Below are experts of layer 3 (counted from 0) of a mixture-of-experts language model. Rows are named router (the router's row for the expert) and show model dimensions 0-255. Each number is 128 + 24 x the weight over its row's rms, rounded and kept within 0 to 255. Numbers have three digits each.
After each expert's rows: "comes before" lists some tokens at least twice as common just after its tokens as in all text. This comes from a sample of Wikipedia text that the model never trained on. Tokens count by the router's weight.

# expert 0
router:107147115156115114148155156113137137132095113160104146146112141099110109157140154114138120157188139119108132147171162121090151099151108104095116105103100116095113149111107121100109163099134104148096166123089113151142095098162139159137096159148096115113134100136168156176134104151102145100105099143162110113144160083151132152109121119158107152142105158159118108099148106110155150156096159129151167144135137145104137150092162126157109108150150111103122113160121137137105144127103144143126087148121105113058102139101093155156106100106108157106098103112128115118142137158097099173156145116156093137140159111094084120161115155101152159101127151134153162096093113115112158161153151142096136128120154111089104141128151139138100150141153148139109157153132147138159163109161160
comes before: " of", ",", " to", " in", " and", "."

# expert 1
router:107140119159110117156156147109101147157102120120107144138146153102110101153148160126093105153139154163106089134047151121091151119144114115109100099111100102122106155100138118113163138110150103159124176137133098149145115117095138155102118121150115132104152107137160144098145118137110124120132100155142102109153149127144153137113102130133106148165114161152095116110142100101155095150107148166134064180118105149102145150173094110152098108134143118103117109137131115136078142135106143161096104151101145110112099105184112158156104116109108141107136108123145105122149074141104105142150147102151160116182149129113129145152149125097164141098129158100156188113107114100110156170142130127148130077154146111133118148148149144158112150158151152148105149134159164131149165144158152
comes before: " The", " He", " In", " It", " This", "5"

# expert 3
router:162121124122171118144108124109112140118117150111135071121123132192109149160104129165117118144126147131130119150125141122139143166081131118120116123125147137129111061136168097177143087156150139070149124143124173133105186148103133125117123104082157134128120141134153127150092124097100095170172125159130120106122097155118139101146122100114109132148132118129106160119138128114151100122133122121088142111111128089128094097137095123101174124132158172167106102077150092134127102120168143080159149102120139157138110157131124138096120150164136117115111152162107111096150107115118148131132123127137147118120099146180161115106108155172116086161158124112107110142116152149125123109146143100112132138163115164129157147145156124169181120109107108149141095136092077128147091131072110
comes before: "1", "2", "3", "0", "4", "9"

# expert 10
router:115120169143117119117134126131128133110160112147140115148140133129122124083124103136094133099103134093179154099093065150175128114094127185143181114163157113118152133119130137118062127122088124113143165135155130126137124124132094100124126154104121102118136129152084124099143132147139157121107139083139141155133127114119124119116185148124186122117127087129171134133137176149113164146132094139102088089109116146155147137167123108140112118131115112125179176148104151129109126097110138131115133119108101105157157167148170107069187114105116099122157124104119137161104155128112128091106109136125143140123129092142142143095111159154146073118099143162099144124182127119146087135115080141167154144118114127118122140136115140097121146146137121091129159138077144089089148141118140
comes before: " ", " —", " +", " −", " N", " \""

# expert 4
router:105135089160107111163142159109125141128096102157099156144139159105107105147140100116159113149171097161111082148145156112089156110154093119124104118091091116107103156146094158114135154115161100148110110149132102142156092112147160155160102143149104143108146104104156163167125113151111156100127109158134096139145162104147150145112091097162101149141112142146132103108128093105129094154092156117156155161129129160110155154146157160158122117134148115111090129130139116127148164134131152148102123145145163088095105085160100157145111109099115154109095122128117099125101157125098107167160158105129096108128159124098080143141151098094150165095137149131160144096103110099115157149156154143127140165124153095093111132119123157145109152130157150152108147160148142156163144102163122
comes before: " |", ",", "\n", " (", "'s", "–"

# expert 7
router:102159099144105114154149157121106147143103114169106157097158154114107104128149149106122130158112145146112099146170145105086139097151108099100113129097128105112096160127093157108118147105118114165092086141139098152145100108147143150107110149160104111100156105119128159105153112159119142112101114106150103147140149145149147146107118153139102158156108156158107113108153088118146145150125137155155148125108100114162160150130146104158110111142152100113102117152144154150149143150103143160106137142108158101119141080072097115156095103095111154103124096113127110113117144159123099182153149103140092123155162112097104161128111127098125151114125152102160143127103091113098145174161177146098139140084155102142102149165149145109102158151155157122101162119153143125149141073158164
comes before: " the", " a", " in", " by", " as", " been"

# expert 6
router:105153099157098114160142157122091140158108099141097157171149153103104106138135102102156116144161136158098147141154146125092142106160114105102102126112094115099112156137102161100150152099161105156105100154131109153151108095139150158145110145172102147104153123150136163157158094135137156115116094149154102173158161095156127156116111116150101153117114154155099094108142105110151135150106152103166169138128119163110145146088166189146109115146139116108112098164114144154125147155111127136099100150141149113094110078150105125155095100114101152110092091100134104099097126144115102153151144105134089116098161116100114114141094115097146152105139141119145115100096111095107154152147165142095138130106162108094108141149118139149118148155160152135118143161151158133156136140154155
comes before: "0", "8", "6", "7", "–", "5"

# expert 11
router:129084137141114112095142142119106135124109110151110148136136150111117112161148144103114108103129152152114133142112144095151151122137118103105145107120140106117141146103109152122161144103173113140105159149169119147142102117153157093082122139095110121109146103055066147117146109146099142107109109178136111159139032183137104154120097150135105142106131136143109117106140144116143152134111152153144130122130118105078129135117111099146119115150132107120109103148108156139185137106119146141120143139174152120145124090032116151094117167147107140115104120127095126097120139146114117094148138123149098104128128130113154149107103158145178143116118142098158079110105117116108128070139170139079133149122145112184116144149153136142118147136143138140108105140140140136147072149131147
comes before: "-", "|", "==", "The", "===", "="